From a checkpoint of a small mixture-of-experts model trained on Wikipedia: 11 layers, 516M tokens.
Below are experts of layer 8 (counted from 0) of a mixture-of-experts language model. Rows are named down (a neuron's output weights, with its number) and show model dimensions 0-255. Each number is 128 + 32 x the weight over its row's rms, rounded and kept within 0 to 255.
Before each expert's rows: "raises" lists some tokens whose logits its average output raises strongly, later layers aside. This comes from a sample of Wikipedia text that the model never trained on.

# expert 142
raises: "ar", "ere", "ey", "ros", "hn"
down0 [117 117 121  96 120  71 133 150 137  93 101 112 148 106 152 107 126  98  98 119 128 175  66  71 237 145 126 177 157 103 108 132  88 118 101 154  98  80 161 151  98  94  82  96  75 158 124 179 166 189  95 147  75 136 148 123 146 171 159 151 133 154 154 170 160 177 146 136 113 161  97 137 110 162  86 122 123  99 104 161 118 121 187 161 129 111  83 107 128 133  89 181 137 119 139 193 169  50 140 140 158 114 136 175 127 104 148  84  80 125 112 162 163 171 124 172  77 173 144  95 137  94 164 115 172 164 147 196 231  91  90 139  91 124 138 136 176 139 155  82 165  91 152 105 114 158 147  87 132 114 139 137 112  85 136 103  99 113  92 146 158 148  96 157 151 115  96 128 125 164 146  53 116  90 136 138 152 111  98  85 144 141  74 144  99  82  54 145 110  99 164 168 126 116 102 138 138 153 170  75 142 125 141 115 106 166  92 114  86  84 121 120 123  99 148 159 146 144 142 106 181 124 126  89  88 137 148 116 196 119 135 113 130 103 131 150 116 161 119 104 153 152 184 122 110 102 110 177 133  53 134 134 187  82 136  87]

# expert 181
raises: "ar", "ica", "u", "es", "ov"
down0 [137 111 119 153 113 142  74 104 105 151 158 105 131 103 130 142  84 162 146 139  98  69 101 136  80  70 146  65  97  73  76  94 196 133 178 152 116 122 102 108 139 165 101 170 152 120 142 153 129  72 138 126 146 149 126 134 102 123 165  83 119 133 128  80 145 133 142 123 155  89 120 135 141 131 122  91  93 147  92 131 167 123 104 100 187 107 127  73 158 119 136 100  87 172 120 132  67 125 129  93  92 117 171  70 157 193 104  69  91 110 126 127  94 136 117  94 140 125 137 135 158  73  86 150 153 122 160 139 129 104  60 159  94  75 160 184 181 167 136 126 107 161  93 146 164 170 124 143  76 146 146 176 102 168 146 121 130 144 178 170 123 182 110 205 126 151 103 142 164  84 166  88 123 103 161 151 130 128 157 126 104  82 130 137 114 125 208 144 172  98 201 175 131 176  85  80 119 145  98 134  95 112  87 129 109 131 126 135 126 170 139 178 143 191 157 172  80 128 116  81 116 119 123 177  85 111 158 123 128 163 135  36 123  95 150  99  80 157  58 103 155 115  98 132 147 144 138 167  51 122  98 168 165 154 119 116]

# expert 228
raises: " years", " percent", "–", " people", " times", "-year"
down0 [172 106 110  84 155 120 184 112 155  96 103 140 120 176 143 159  63 153 180 133 123 101 104 118  95 151  97  85 162 165 129 154 131 167  64 179 112 119 169  96 172 180 169 162 182 106 139 121  62 151 130  90 125 191 107 107 164 134 126 102 118 150 148 131 116 143 103 164 139 186 124 130 132 136 138 103 173 108 184 161 178 107  96 152 147 126 140 128 143  62  80 144 162 125 143 130 188  75 126 124 114 101 166 110  46 117 155 125 118 129 156 135 151 172 149 138  95 124 168 120 134 125 112 118 222 116 154 141 178  91 105 139  93 147  50  80 122 109  97 117  85  91 141  76 100 155 149 153  99 107 137 156  92 150  40 164  77 155 178 125 127 164  84 129 142 134 153  98 194 146 140 113 161 167 158 146 151 127 157 115 155 105  57 142 154 137 124 113 134 130 115 119 106 129 160 103 125  93  74 137 119 154 198 159  46  81 134  96 105 161 136 128 159 164  87  79 129 161 134 135 210 116 169 119  99 146 140 148 140 132 161 129 105 155  82 156  99 134 169 191 102 103 121  69 151 104 146 141 144 178 108 142 121 147 101  84]

# expert 95
raises: " runner", " length", " d", " hold"
down0 [128  82 181 178  72 157 156  99 159 154 149 174 148 113 125 144 163  98 111 122 113 130 137 113 138 102 159 132  73 139 133 123 126 134  72 187 142  98 108  69 167  89 123 126 157 106 128 156 103 142 136 109  65 118  85 117 164  85 136 136 175 133 123  85  80  97  89 153 179 137 156 162 145 174 126 103 182 124 116 116 109  84 118 105 124  96 112  96 106 205  61  51 140 148 160 125 151  69 131 129  96 173 103 173  52 148 165 112 107 107 150 140 168 125 189 149 113 128  63 165 137 151 164 128 175 157 123 163 111  89 141 166 101 146 169 147 122  89 127 207 156 164 109  78 146  90 140 154  91 209 154 129 104 131 136 174 129 109 105 144 175 174 116 160 138 143 181 122 109 174 109 136  77 131 115 191 146  98 173  87 164 123 100 136  98 196 159 146 149 172  79 142 132  93 130 161 122 140 122  91 124 120 188 133 149  85 101  60 150 153 129 135 119 148 122  51 129 135 151 149 116 124 133 130 132 106 105 102 167  98 166 100 151 133 111  81 118 143 218 131 152  86 117 103 148 146  76 102 172 158  93 119 145 164 156 155]

# expert 177
raises: "ations", "ators", "ating", "ator", "ational", "ation"
down0 [142 105 149 217 109 142 163 114  82 131 177 155 165 119 117 123 102 110 114 105 191 137 135 122 120  99 142 168 117 103 118 133 200 139  80 131 146 111 110 181  91  68 135 132 141 134 119 156 119 141 171 150 173 119 164 165  91 130  75 147 105 192 174 125 114 102 129  82 134  84  77 143 138 130 109 135 167 108 120 127 199 192 100 114 122 114 170  79 123 153 114 110 115 126 120 157 119 121 103 176 162 175 134 111 133 118  89  95 130 151 162 130 133  91 118 148 157 134  87  94  88 120 157 141 117 120 141 110 130 149 200 121 136 158 190 147 125 146 118 114 139  71 130 135 166  89 130 101  92 194 133 128 110 131  97  92 158 137 134  70 161 104 223 166 162 113  85 171 109 120 124  83 144 145 103 101 124  79 201 118 143 130 128 126  82 143 142  78  98 171 155  87 140 119  83 126 130 106 166 118 163 174 152 108 106 117 129 137 113 120  92  92 143 122 174 100 155 148 117  97  60 164  39  70  80  99 129 148  79 175 115 193 134 192  81 144  45 102 180 131 135 141  78 104 136  80  84 126 190 169 107 118 101 122 107 173]

# expert 115
raises: "igo", " opposite", " before", "ach", " together"
down0 [154 124 144 158 116 120 146 128 130 108 113  91 111 140  82 144 118 118 135 130 164 141 153 139  88 121  82  90  73 131  80 145 168 129 139  66 145 165  84 145 106 130 133 131  65 197 133  76 128 118 105  86 109 118 119  81  96  85 122 107 152 137  89 126 141 133 112 141 108 129 117 121 104 197 121 130 143 200 116  96 164 121 105 112 140  91 134 131 123 122 132 144 124  98 139  97 133 131 141 126  96 108 151 118  91 114  88 126 137  86 102 158 194 141 120 173 141 167  95 162 144 132  99 190  93  74  97 120 156 137 112 147 118  38 127 127 137 102 103 113 185  84  88  87 158  98 108 104 115 116 177  93 165 134 145 163 115 115  94  75 148 152 182 157 137  86 133 130 171 112 132 185 105 168  78 122  70  93 109 136 142 107 107 143 101 131  78  94 149 119 133 139  89 139 207 165 108  96 139 175 165 143 195  95 188 121 105 155 114 151 139 112 237 174 130 107 160  74 134 210  98 115 208  75 141 138  62 192 155 101 155 136 115 159 148 143 189  93 154 159 112 109 103 189 184 177 133 192  83 117 131 134 118 130 158 132]

# expert 164
raises: " Place", " Rank", "ott", " Score", " Time", "aster"
down0 [ 76  97 125 126 122 109 197 133 122 165 139 113 144  80 187 130 119  75  63 156 116 192 127 143 169 115 143  64  95 145 111  74 150 190 140 118 200  89 167 162  89 100 166 114 125  67 102 159 128 140 121 138 105 124 161 113 126 163 122 108 149 124 102 147 130  90 132 178  65 138 144 146 174 148 155 107 119 137 152  76  28 181 177 149  92 147 142 146 159 142  92 119 119 112 125 105 143  82 112 133 103  69  63 164 117 132 136 105 143 163 160 162  92 159 132 105 130 162 146 183 185 136 172 161 120 146 138 153 125 137 192  77 119 146 129 186 207 122 161 138 161 172 119 132 163 104 156 139 114 135 188 102 116 118 102 133 169 140 139 127 119 175 142  85 156 117  85  82 115  88  96 124  95  85 153 110 100 115  58 166  90  73 110 161 144 168 120 131 124 159 163  85 158  82 147  85 160 150  93 170 150 120 132 129 113 110 163 121 107  97 162  40  59 113 119 137 102 106 135 109 123 121 111  99 117 139 109 166 164 178 109 111 100 128 169 130 126 137  63  60 128 109 149 122 102 159 159 141 151  97 167 148 178 155 159 128]

# expert 79
raises: " two", " the", " no", " a", " only", " three"
down0 [140 149 121 134 104 158 131  50 137 161 145 173 123 200 157 200 159 135 149 122 118 115 137 114 168 155 135  68 118 128  87  57 198 144  94 110 167 132 172 120 100 170 129 144 245 134 125 168 114 136 140  83  98 170 161 130 151 140 147 170 149 117 120 109 103 132  94 143 142  89 126  71 154 104 144 122 167 146 134 187 107 139 165 103 129 138 154  76 178  76 111  67 169  97  94 160 150 113 161 121 132 124 172 148 149  71 142  95 164 140 156 176 183 153 116  59  36 123  90 122  92 153 121 146 134 129 125 153 115 140 120  69 114 163 104 169  65 171  58 107 137 125  96 163 168  87 129 121 114 102 149 125 135 135 107 165 163  93 107 132 100 103 118 104 114 149 106 128 137 122 151 138 124 140 143 105 128 107  87  67 137  83 136  94 174 139 168 113  57  84  67 101 120 163 167 202 190 131  84  97 132 167 156 143 111 163 139 169 145 144  96  75  89 153 151 162 116  87  82  73 122 128 127 135 154 127 100 155 151 122 107 115 114 133 159 143 132 150  62 117 168 112 161  98 133  98 140 159 115 109 117 146 152 166 170 154]

# expert 85
raises: "hed", "ade", "ft", "oles", "oms"
down0 [164 171 174 144 138 118  98 112  86 153 192  66 102 116 146 114 113 141 196 178 101 112 101 150 105 164  60 125 159 146 123 122 130 106 112 139  96  75 111 124 157 115 105 153 101 102 103 140 119 126 101 113 124 118  40 151 163  88 119  85 165 142 155 123 128 120 155 104 142  90 150 141 117 110 118 129 110 158 112 136 109 118  93 119 104 193 135 169 140 121  92 172 123  92  80  64 144  89 183 113 187 110  92  78  83  80 169  96 179 146 116  98 176 112 131 145  65 132 134 112  92 125 100 126 146 121 120 176 100  82 117 106 110 190 168  87 119  72 124 104 180  86  99 115 138 119 115 138 120 107 105 113 135 128 213 166  98 150 163 124 194 142 138 143 110  97 174  97 222 173  89  90 146 104 160 168 195 109  97 111 112 100 160 155 120 120 129 105  95  96  85 130  96  98 163 119 156 160 118 184 111 219 114 126 126 152 149 155 125 127 146 111 101 165 171 136 143 100 122 112  93  50 144 111 112 101 161 112 103 192 166 138 196 149  82 164 161 143 129 126 109 144  80 104  76 152 142 145 165 107 120 115  81 188 141 129]

# expert 149
raises: ".", "==\n\n", "\"."
down0 [102 182 148 152 134 108 107 141 143 122 154 136 137 126  91 107 115  75 161 144  90 153 187 161 167 112 118 156 109 130 114 102 223 123 137 101  94 203 122 134  95 115  94 136 118 150 129 144  87 154 180  74 113 133 148 118 136 111 130 119 103 165 120 119 138 118  97 105 111 126  89 153 166 111 122 165 179 119 129 105 165 175  90 140  83 163  95 159 179 160 175 137 128 169 129 155 180  75  74  81  86 146 103 175 204 157 114 101 126 172 146  93 117 115  71 104 126 151 101 103 164  95 128 156 123 146 119 114 153 148 119 125 104 115 108 104 109 136 162 174 139 142 177 104  88 107 121 149 153 104 153 147 121 101 106 180  96 113 147 122 146 136  82 112 164 129 164  88 103 134 133 139 169 157 175 110 200 160 128 156 171 126 107  66  57 182 136 160 109  72 172 145 112  97 122 130  93  64  69  57 146 127 131  88 122 105  99 126 129 199 135 196  64 187 122 117 123 105 118 143 114 172 222 156 111  88  90  89 173  92 166 130 139  97 143 114 154 142 172  91  83 108 125 135 116 110  90  72 165 203 113 118 142 120  92 153]

# expert 200
raises: " all", " two", ","
down0 [104 115 171 167 137 132 151  78 129 108 129 132 136 148 150  73 129 174  96 112 144 101 122  85 160 145 162 111 128 118 152  48  86 130 171 104 146 139 172  90  96 139  65 116 180 138 130 138 124  93 195 147 120 118 149  72 124 115 101  90 118 139 139 140 163 138 129 103 126 107 161 109 158 109 134 184 214 153 107  96 110 209 159 123 153 144  71 152  92  69 160 113 141 113 126 152 121 159 122 134 137  75 145 186 138  88 193 124 122 146 184 185 137 121 174 129 175 148 130 174 135 133  83  75 158 104  96 193 189 145  56 141  75  78 188  84 101 124 104 128 115 151 129 178 176 143 119 127 122  87 167 112 171  85  86 111 168 145  95 123 136 113 138  84 109 135 127 160 154 114 132 153 132 162 139 131 122 172 167 112  96  96 113 121 124 149 103 181 192 126 148  81 119 150 158 103 143 160 144 142 156  93 121  78 184 160 137 135  94 156  81 121 108 179 143 164 122 101 129 194 116 168 116 105 152 142 115 137 172 153  73 109 109  51 113 155 135 101 113  85 180  86  98  83 121  72 187  88 121 138  91  82 120 143 110 121]

# expert 32
raises: " They", " Their", " However", " This", " In", " These"
down0 [ 80 124 158 154 142 134 155 134 157 143 164 134 127  87 138  96 117 139 156  87 141 190 124 144  82 163  91 194  97  92 102 142 151 105  99 139 115 172 106 196  68 178 154 156 127 135 130 124 137 174 102 122 128 137 139 124 134 114  97  69 117 180 111  91 130 143 155  53 114 116 102 103 119 146 137 120 125 180 185 123 173  89 136 139 150 183 103  96 139 180 130 136  69  91 113 178  91 177 179 110 127 112 170 118 114 160 107 163 161  92 144 173 103 122 131 158 113 101 150 146  68 138  96 109 113 122 157 140 113 135 120  91 129 116 156  96 135 138 134  80 104 153 162 162  98 144 169 172 142 112 116 144 142 141 143 122 123 120 167 165 112  87 125 129 141 143 187  70 175 119 124 116 138  45 102 139 122  93  67 153 140 152 159 158 117 111  73  97 172 143 154 171 147  98 112 105 136 181 160 158 121  81 127 115 133 107 201 206 147 102  97  49 104 130 204 163  85  89 113 136 130 126 189 112  98 154  60 167 132 194 123 139  93 106 120 151 122  29  92 143 116 170  84 143 167 124 112 117 113  67 140  87 154  81  92  92]

# expert 96
raises: "oming", "aded", "ued", "ering", "ading", "uing"
down0 [121 157 125  52 121 114  79 133  96 113 152 162 119 120 114 137 113 150 143 154 132 155 107 155 115  68  73 153 131 111 103 119 159 157 117  66 122 133 136  96  50 168 139 131 137 103 124 124 185 182 123  95  92 102 158 125 199 127 109 135 131 138 137 142 189 138 124 128 133 133 128 115 144 107 104 147 102  66 159 147 150 170  49 120 109 148 116 139  98 110 129 131 141 140  72 139 167 154 146 159 126 101 188  90 243 149 131  72 127 154 142 167 168 125 126 136  69 152  87 115 137  81  91 155 131  61 113  67 129 114 106 136 204 128 158  88 100 110 134 187 130  78 161 142 160  75 169 146 147  77 132 139  92 144 158 166  72 211 130  67  87 123 177  97  84  93 163  86 107 132 119 102  77  95 117  98 131 121 182 149 153  96 136 114 151  82 100 162  71 137 139 132 136  90 146  82 135 146 100 136 125  87 129  94 203 156 166 102  83 162 104 161 124 135  76 199 133 118 111 163 103 120 150  88  78 149 126  83 152  97 119 139 102 102 151 124  55 148 109 102 111 150  87 151 110 126 140 132 130 130 125 122 140 120 156  72]